From a checkpoint of a small mixture-of-experts model trained on Wikipedia: 1 pick a token.
Below are experts of layer 2 (counted from 0) of a mixture-of-experts language model. Rows are named router (the router's row for the expert), down (a neuron's output weights, with its number) and show model dimensions 0-127. Each number is 128 + 32 x the weight over its row's rms, rounded and kept within 0 to 255. Numbers have three digits each.
After each expert's rows: a language model's description of what the expert responds to. This comes from a sample of Wikipedia text that the model never trained on.

# expert 9
router:136136111096094160172155182100130103160155159086158153083141120166154161069155108154077153088096163160152150146177090110159165103163177127139165161161173099167143152133154157131090089095165168163073151085180151082171085140089110120168099157093171091091164152177168096105141144082089093141163169091136162110091155158142099118176144154156100099168096143147083149103162112085131147109107
down1:120061103148118113124109144131109158086121102147134139093176144097111155111098105136107151107131118152161093118192088169071175176182153114134142165118063132093112117122182159109196074112127131163100095121149140106169161151166138123144143110119055096122151090119082164112179069167081086119169130101159108183111136078138184169096105124071128147067120142086145182059118096152153115132134
Description: Word pieces, civic words. Mid-word pieces and political words such as pioneer, college, computers, official, national, part, plus years beginning 20.

# expert 39
router:135135109095095159171156182100130104159155160087158154083141121166155161068155109153076153088095163160152150145177090109158166104164177128139165160161173099167143151133154158132090088095164168162073152085180151082171085140088110119169100157092170092091164151177168097106141143081089093141163168092137161110091155158142099117176144154157101098167095145146083149103162112084131145110107
down0:140135221166148131124127101162124146113123164170126128091101092158096147124149115092128190100163143117117125076125162115149135162138108075198160157102126105157132108090085138145134045158111144068097142118114123153179121071196087138140144169181192119109126131112139117150163153109143074176139111178085074113107138162126117128108066116150113153094120114145109109120196095189129160201111
Description: Consonant pieces, mojibake. Fragments like b, p, ka, per inside names and words, plus broken bytes in Japanese text, and "over" in age counts.

# expert 22
router:136135112096095159173156183101130103160155159086158153083141120165155162069155110154076152087096164160151150147176090109159166104164177127140165160161173098167143152133153157131089089095165167163073151084180152082172085140088110120169099157093170090091165152176167096107141143082088094140163169091137162110091155158142099119177144154157100099168095144146083149103162112085131147110107
down4:081181142124138122115125137114116110117102158082122083148151101132134185162190135142116126125136108134086118090148112125078176145110098064104097154136153168060139155152106158161106149093129148145167154079142112154118208160154104142105141141106190117038177096143125167107102088142088131117172142064144116100080087078115137215132143127122092128121148054159107081142147135121145150131053
Description: Lowercase word openings. Short lowercase first pieces of content words after "and", "the", "a", such as c, f, b, high, water, and ea in disease.

# expert 4
router:135135110096095159172156182101130103160156159087158153083141120166154161068156109154077152088096164160151150146176091108158165104164177127140166160161173099167143152133154158131090090095164167163073151084180151082172085141089110120169099157092170091091164152176167097104141144081088094140162169092137162110091155158141099118177145154156101098167096144146083150103162111085131147110107
down2:165148118118142160124132106144107088163118104141069127143085100143159113162132096147180138088105166048123114117075128096152111105136188132100141131133142139140148096162088097116121125210108152104039084135077116153134119049155064152114089115058193100151120124162114146091108106132116133083154135181127087162112147134197142196150161109106127104078191113124129152119113100111156087161124
Description: Mid-word fragments. Word-internal pieces and continuations in ordinary prose, such as te in pro-te-ct, en in energies, ze, st, ly.

# expert 8
router:136135111096095159172156182101130103159154160087158153083141120166154161068155109155076152088096163160152151147176090110159167103164177127140164161161173099167143152133153157131090089095165167163074152086180150082171084141088110119169099157093170092091164152177168097104142144081088094141163169092137162110091155158142098118176144154156100099167095143146083150103162112085131147110107
down0:126170086144112122090063164107130118071165197114050087140138126112110129047135136085054163127169133127217151154142144117098109140111116138091079097130108189105110154193131114139152068135171109066122105128150143094049130126142104149137132166186148131106064125122093201165149103154097146128140147161105162149112127152157128110108143088129093140146135128170105116169107142135125113172134
Description: Word-piece continuations. Inner fragments and endings of words, often after "the" or hyphens, such as te in first-team, el in Hotel, ed, es.

# expert 29
router:136135110096095159172155182101130103160155160087158154083141120166155161069155109154076152088095164160152150147178091109158166104163177127139165161161173098166144152133154157132089089096165168163073152085180150082171084141088110121168100157092171091091165151176167098105141144081089093141163168091136161110091155158142099117177144154157101099167096144146083150103162112085132146109107
down2:101126157089145127169153169084083087108086146103177129168125117147118127101139102133119102156155102184139136121155170145100119180075122141092185146128148100138092151101109148145109123102084171138183080123104157151127080068129108174149120114126128132142146103204116152141103149117189122120147127165039192060137096098205148101115173091133125088177114147108151166144148118043137124130074
Description: Word-initial po. The word start po at the beginning of common words such as police, pollution, politics, possible, podium; occasionally me or ma.

# expert 47
router:136135110096094159173155182101129103160156160087158154083141121165154161068155109154076152088095164160151150147176090110159165103164178127139165161162173099167143152133153157131089089095165167163072152084180150083171085140088110120169100156092171091091164151176167097105141143081089094140163169092137162110091154158142099119177144154157100099167095144146084149104162112085131146110107
down2:145119130152135130104100150155141130138111158139081151187135155135147147159095097154080187117158145117100173117103112140107122160130131190158150120159147090184125171161179117102045115109109138098158181167098121114031118170060094092096145188202088071097116143116166055082129123165122105099143159174167165095141127146127131080111107130142073138173140102117067147116130127121141153114116
Description: Word-initial pronouns, we-. Word-start pieces after articles or conjunctions: we beginning website, wealth, western, weather, plus she, production, vi in virus.

# expert 16
router:136135111096094159172156183102129103160156160087158153083141120164154162069155109154077152088096163160152150147177090109159166103163177128140165160162173099167144152133154158132089089095165168163073152085180150083171084140088110121169100157092170091091165151177168096105142144081089094141163168091137161110091155157142099118178144153157101099168095143147083149103163112085130147110107
down1:136175121143119101134097141059106103117112155137085083140191141153167141115117180113091121204139182151141120084123180091119126133112146101162109146134134147129119117123113090139153138107109109076148121132159109104079146121133062069164122101155114207106138081081137049122148161131137141120097115169166092104103174147103181111130043171117129177090137140100166122026148150117148133106178
Description: The and noun endings. The word the after prepositions, abstract nouns like building, version, development, and the way ending in Norway, Conway, underway.

# expert 44
router:135136111096095160172156182101129103159155160087158153083141120165155161069155109154076152088096163160152150147176091109158165103164177127140165160163172099167143152133154157131090089096165168163074152085180150082172085140089110120169100157092170091091164152176168097105142143081088093140163169091137162110091155158142099117177144153157100099167095144147083149104162112085132146109107
down1:116106106107124110150188103165115106212112169176067126160133156111112111102125115148167072106069112168180140167132031122127108168148135076131166177113126131112164172082112139136122159130057110113170162115132124140124104129124079141077119167133113091164091117102209133138132158081066160126151097147128149187156100131176155136092121159144096108160146097127136098135190133088081130162152
Description: Trans, Re, moved. Word starts Trans in Transport, Re in Representatives or Reynolds, "moved", "built", and posed in Composed.

# expert 7
router:136135111096095159172155181100130103159155160087158154083142120167154161069155108154077152088096164160152150146177090109158165104163177128139165162162173098167143152134154157131089089096165167163073152085180150082171085140089110120168099157092170091091165151177167097106142144081088094141163169092137162110091155159142099118176144154156100099168095143146083149103163112085131146110107
down0:032183071130104149147145117168112081111071115093120089111122149158114095094157187164154118110123135109129170126144136121176154119125095138172100120137089115134092119129127116132090151114144166115164121132125186096176063145114229117150147190071132085128146108144188095153130117135147069125124118121149078157177113107099126104067087134158119141090138103093117117180081159148181126087183
Description: Sentence and cell ends. Sentence-final periods and table pipe separators, often before a line break, plus inner name pieces such as il in McWilliams, bor, ning.

# expert 27
router:136135110096094159172156182100129104160156160087158153083141120167154161068155109154076152087096164160152150147177091109158165103164177127139165161162173098166142152133154157131089089096165168162074152084180151083170084140089111120168100156092170092091164151176168097106141144081089094140164169091137163110092155158142098118177145154156101099167095143146083149104162111085131146109106
down0:179104132134132165130184111041148124147086128155124166151115112179197139133139101141133048106110175135138164100102149130150126143163123115129140096118136109093104061164168096099159095229162125140136075162109128119080174172086118138146124211204115157061129149148124110148088121119112103152140146109097150147117156127144139118093147155161143154104126077146134087093122113105188103186156
Description: Recent year numbers. Four-digit years from 2000 to 2025, mostly in tables, career lists and dates after in or a month name.

# expert 10
router:136135110095094159172156182101130103160156160087158154083141120165155161068155109154077153088095163160152150147177091109158165103163177127139165160162173098166142152133154158131090089095165168163074151084180151083172085140088110120169100156092171091091165151176168097105141144081089093141163168092136162109091156158142098118177144153158102099167096145147083149103162112085131146109107
down0:094083141111160148162160178149073164172101158151129109139154133066073166120153099130117081095083177112136107142112194135122135105071103110104140128097094117099133194131123115167135171135150118123169117142150145081167082157203139174181136098129147104129116112216111065110148113148122085118177154146106073121071091137149099083148105161187143072156157130081153135114134120141191139127139
Description: Mid-word pieces, table digits. Inner pieces of ordinary words (ri, in, la, er) and final digits of numbers in statistics tables, like 0.3, 173.

# expert 24
router:135135110096095159173155182100130103159155160086158154083141121166154161069155108155077153088096164160151150146177090109159165103163177128140165161163173099167142152134155157131089089095165168162073152085179151083172085139088110121169100157092171092091164151176167097105142143081088093140162168091137162109092155158142099118177144153157101099168096144146083150104163112085132146109107
down1:124132147172112115139187107124147117122159132145124114111176069095066141109131034114153119100126144168112123122092151064165168071154107117139148165106133105136083100116145144109130110098156129171113191118109105200127193174159130169127143106144129157159116078096079118138189076138211129143084133130152128074123109166136185058089133123107147114099159160078147116125153097154142143106060
Description: Prepositions, name beginnings. Prepositions for, on, in, under and his, plus beginnings of proper names and nationality adjectives, such as Stade, Angelica, English.

# expert 45
router:136135111096094159172156182100131103160155159087158154083142120165154161068155108154076151088096164160151150147177090110158165103164177127140165161162173099167143152133154158132089090096165167163073153085180151082172085140088109120169100156092170092091165152177167097106141143082089094140164169092136162110091155158142099118177144154157100099167096144146083149103163111086131146109108
down2:195118151166194091107124141132124186103089137133149128121144166117124140140142047122159120102112097143128131086118128145117170085137140158148125137117205104138160113149121178108116168104165103084084115071117119113111176086108113112075136119100114132063090096137126102158069163142095147159103182052102103115139102097150122103133089106095165152178173130114187107234142119194131136124160
Description: Quotes and score numbers. Quotation marks closing or opening quoted terms, numbers in score or points tables such as 85, and pieces view, em, ra.

# expert 41
router:136136111095094159171156182101130103159155160087159154083140119165155161068155109155077153088096164159151150147177091109158165103163177128140165160162173098166142153132153157131089089095165168162074152084180151082172085140089110120169099157093170092091164152176168097104141144081088093141163168092136162110091156158142098117176144154156101099167096144146083150103163111085131147110107
down1:179117081109113178072141134117161148171116109146112092136112230156138180132091164145160141116129131153115107102168118111121142131060062134143133123101132106160108126162190157124100145106127082201217109112106085090128156126122152137136171166097080147124097092128112110129107093136113132133142126217161145136094112123155150112116113175161030130106153117111148203154098127120134174163153
Description: Directions, left, serve. Compass words West and South in place and team names, plus left, near, Sea, dge in bridge, and serve.

# expert 26
router:136135111096095160172155182101130103159156159086158153083141120166155160069156109154076152088096163160151150147176090109158165103164177128140166161161173098167143152133154158131089089095164168163074153084180150082171085140089110121168099157093170091090164152177169097105140143081089093141163169092137161110091155158143099118176143154156101098168096144146083150103162110085131147109107
down1:081224108086091138132089175157137121102190140152130151145126166075070090096163128197165107151138132108099137086121154066176124085166113142152173124131114072082091153140127111141139113095147095097093145126117171121171125056129109101089056082156075149143144135143176181148077143137107144140131125110101151113185133136145098091121110167107153092083105171153108126108102156113178087120103
Description: Inner pieces, ion. Inner syllables like ol, or, hi, un, ion in chemistry terms and names, plus sentence-initial In and the word from.

# expert 20
router:136135110095095159173156182101129103159155160087158154083140120166154162069156109154076153088096163159152150147177090109158166104164177127139165160162172099166143151133153158130089089095165168162073151084180150083172085140089110120169100157092171091091164152176168096105141143081089093140163169091137162110091154158142099117177144154157100099167096144146083149104162112085131146110107
down2:119125185141165132130140152145088178208165089136176102127102083147102134131169165125130125145185110091094135166197079154089147147152047099157148125149147123126147146179150123125097149143158119105150100073133112161125168136097111096145129089163169175089180130125129153174161114146120211142146109163128112110103127094074128127078125108166098086123181162179147086084177128083148172146178
Description: Word-initial se piece. The piece se opening a word right after an article or verb, as in send, severe, sectors, search, secular.

# expert 35
router:136136110096095159172156182100130103160155160087158154083142120166154161068155108154077153087096164160151151147177090109159165103163177127139165160162173099167142152133154157131090089095165167162074151084180150082171086140089110120168099157091170091090165152176168096105141144081088094141163169092137162110091155158142099117177144154156101099167096145145083149104163111085131147110107
down0:073100155100179168125109115103121116130181143136123118141170104091055141122167171147139121124093106128092157174106203060186132113134132113118175151140117116040085144077132172117120149138162140123152148144140062122121094125094143106113072101168120137168102131178105178105110073071122190134143077083148107167149145084181107125083136100081136103122073127106115139122133106156173181128157
Description: Table cells, capital letters. Capital letters and word pieces in tables, infoboxes and name lists, including pipes and line breaks, such as Zion, Founded, Naoto.

# expert 37
router:135135111096095159172155182101130103160156159087158153083141120165154161068155109154076153087095163161151150146177090110159166104163178127139165160161173099167143151133154158131089089096165168163073152085180151082171085140089110121169100156092171092091165152176168096105141144081089094140163169092137162110091155158142099118177144154156101099168096144146083149104163112085131146109107
down2:166165125108125160196089121099149093191065080107173142132100200095147118149145123109109124167109118131076092112122081179139081085102110160118113110144137120124125144117078149120116083106085140163067107093150100122209083105170113092085134066127072150171122062086118096119190129102130122119089129113064101129100113118088130117149076143166166090161142144134125105091116145135167166146082
Description: Word starts after articles. Word openings after the, a or a verb, mainly po in police or pottery, most, near in nearby, and names starting V.

# expert 40
router:136134110095095159172156183100129104160156160086157153083141119164155161068154109154076152088097163159151150147176090109158165103162177127140165161161173098167143154133153158131089089096164169162073151084180151081171084140088111122169099158093169091091165152176168097104141144082089094141163169092136162109092156158143099118177143154157101098167096143147083149104162112085132146108107
down1:175125108113133109161111125108138114130140050137107180054119120123143146095083172140165161131149145160062118126123111147194153105135061148082105126115132078068106115148148105095190133130116174129142079091093153116098115104142094089104157110150091087211113095118153073128133136118136137098132139076100133062171142119160129073144077173131134097102144134112152104102084179166053116096083
Description: Japanese kana, k, -ed. Japanese kana inside names, the letter k in names such as Falkirk and Zhekov, and past-tense -ed endings such as viewed and replaced.

# expert 28
router:136135109096095159172156181100130103161155160087158154082142120166154161068155109154077152088096164161152150147177090109159166102163177127139164161161172098166143151134154157131090089095166168163073151085180150082171085140088110121168099157092171091091164151177168097106142143081089092140163168092137162109091154159141099118177144154158101100167095144145083149103163111085131147110107
down2:125107076107192130181149068069143131103132098095115083137091152076122104155099108105158132129144168060133135117108115136171125177132182079104155176141117184132127086135128094113159126157127161143102118079151152138104131062136168175111117131136138125158101112145119132118094146095116183071225127135131149179117080155133077221120052071116137150133153134125093134152175109145126144158103
Description: Table cells and Com. Tokens in pipe-delimited tables and lists, including empty cells, plus word starts like Com, No, ca, tr, and te in first-team.

# expert 42
router:137135110096095159172155183100129103160156159087157153083142120164154161068155109154076152087095163160152150148177090109159166104162177128140165160161173099167142151133155157132090088096166168162073152084180151082172084140089110121169100156092170092092164151176168096106142143081089094140163168091137162111091155158142099117177144154158101099167096144146083148103162111085131145109107
down1:143140130103112115111150138152100099097137109035169112140123160157085137121149106093130108124104102121141158120108114149134053128154108101153079161121178119163142128150124097072117091118119175080125154158146089150063131130128080133073109120154145164117058135150084127129134167109083170129092083129182154119133135150074128158074086106204088125082095074089173155060147084095059146141161
Description: Can, brackets, symbols. The modal can after a pronoun or noun, closing square brackets in phonetic or math text, bo in Cowboys or Rockbox, and Ru in names.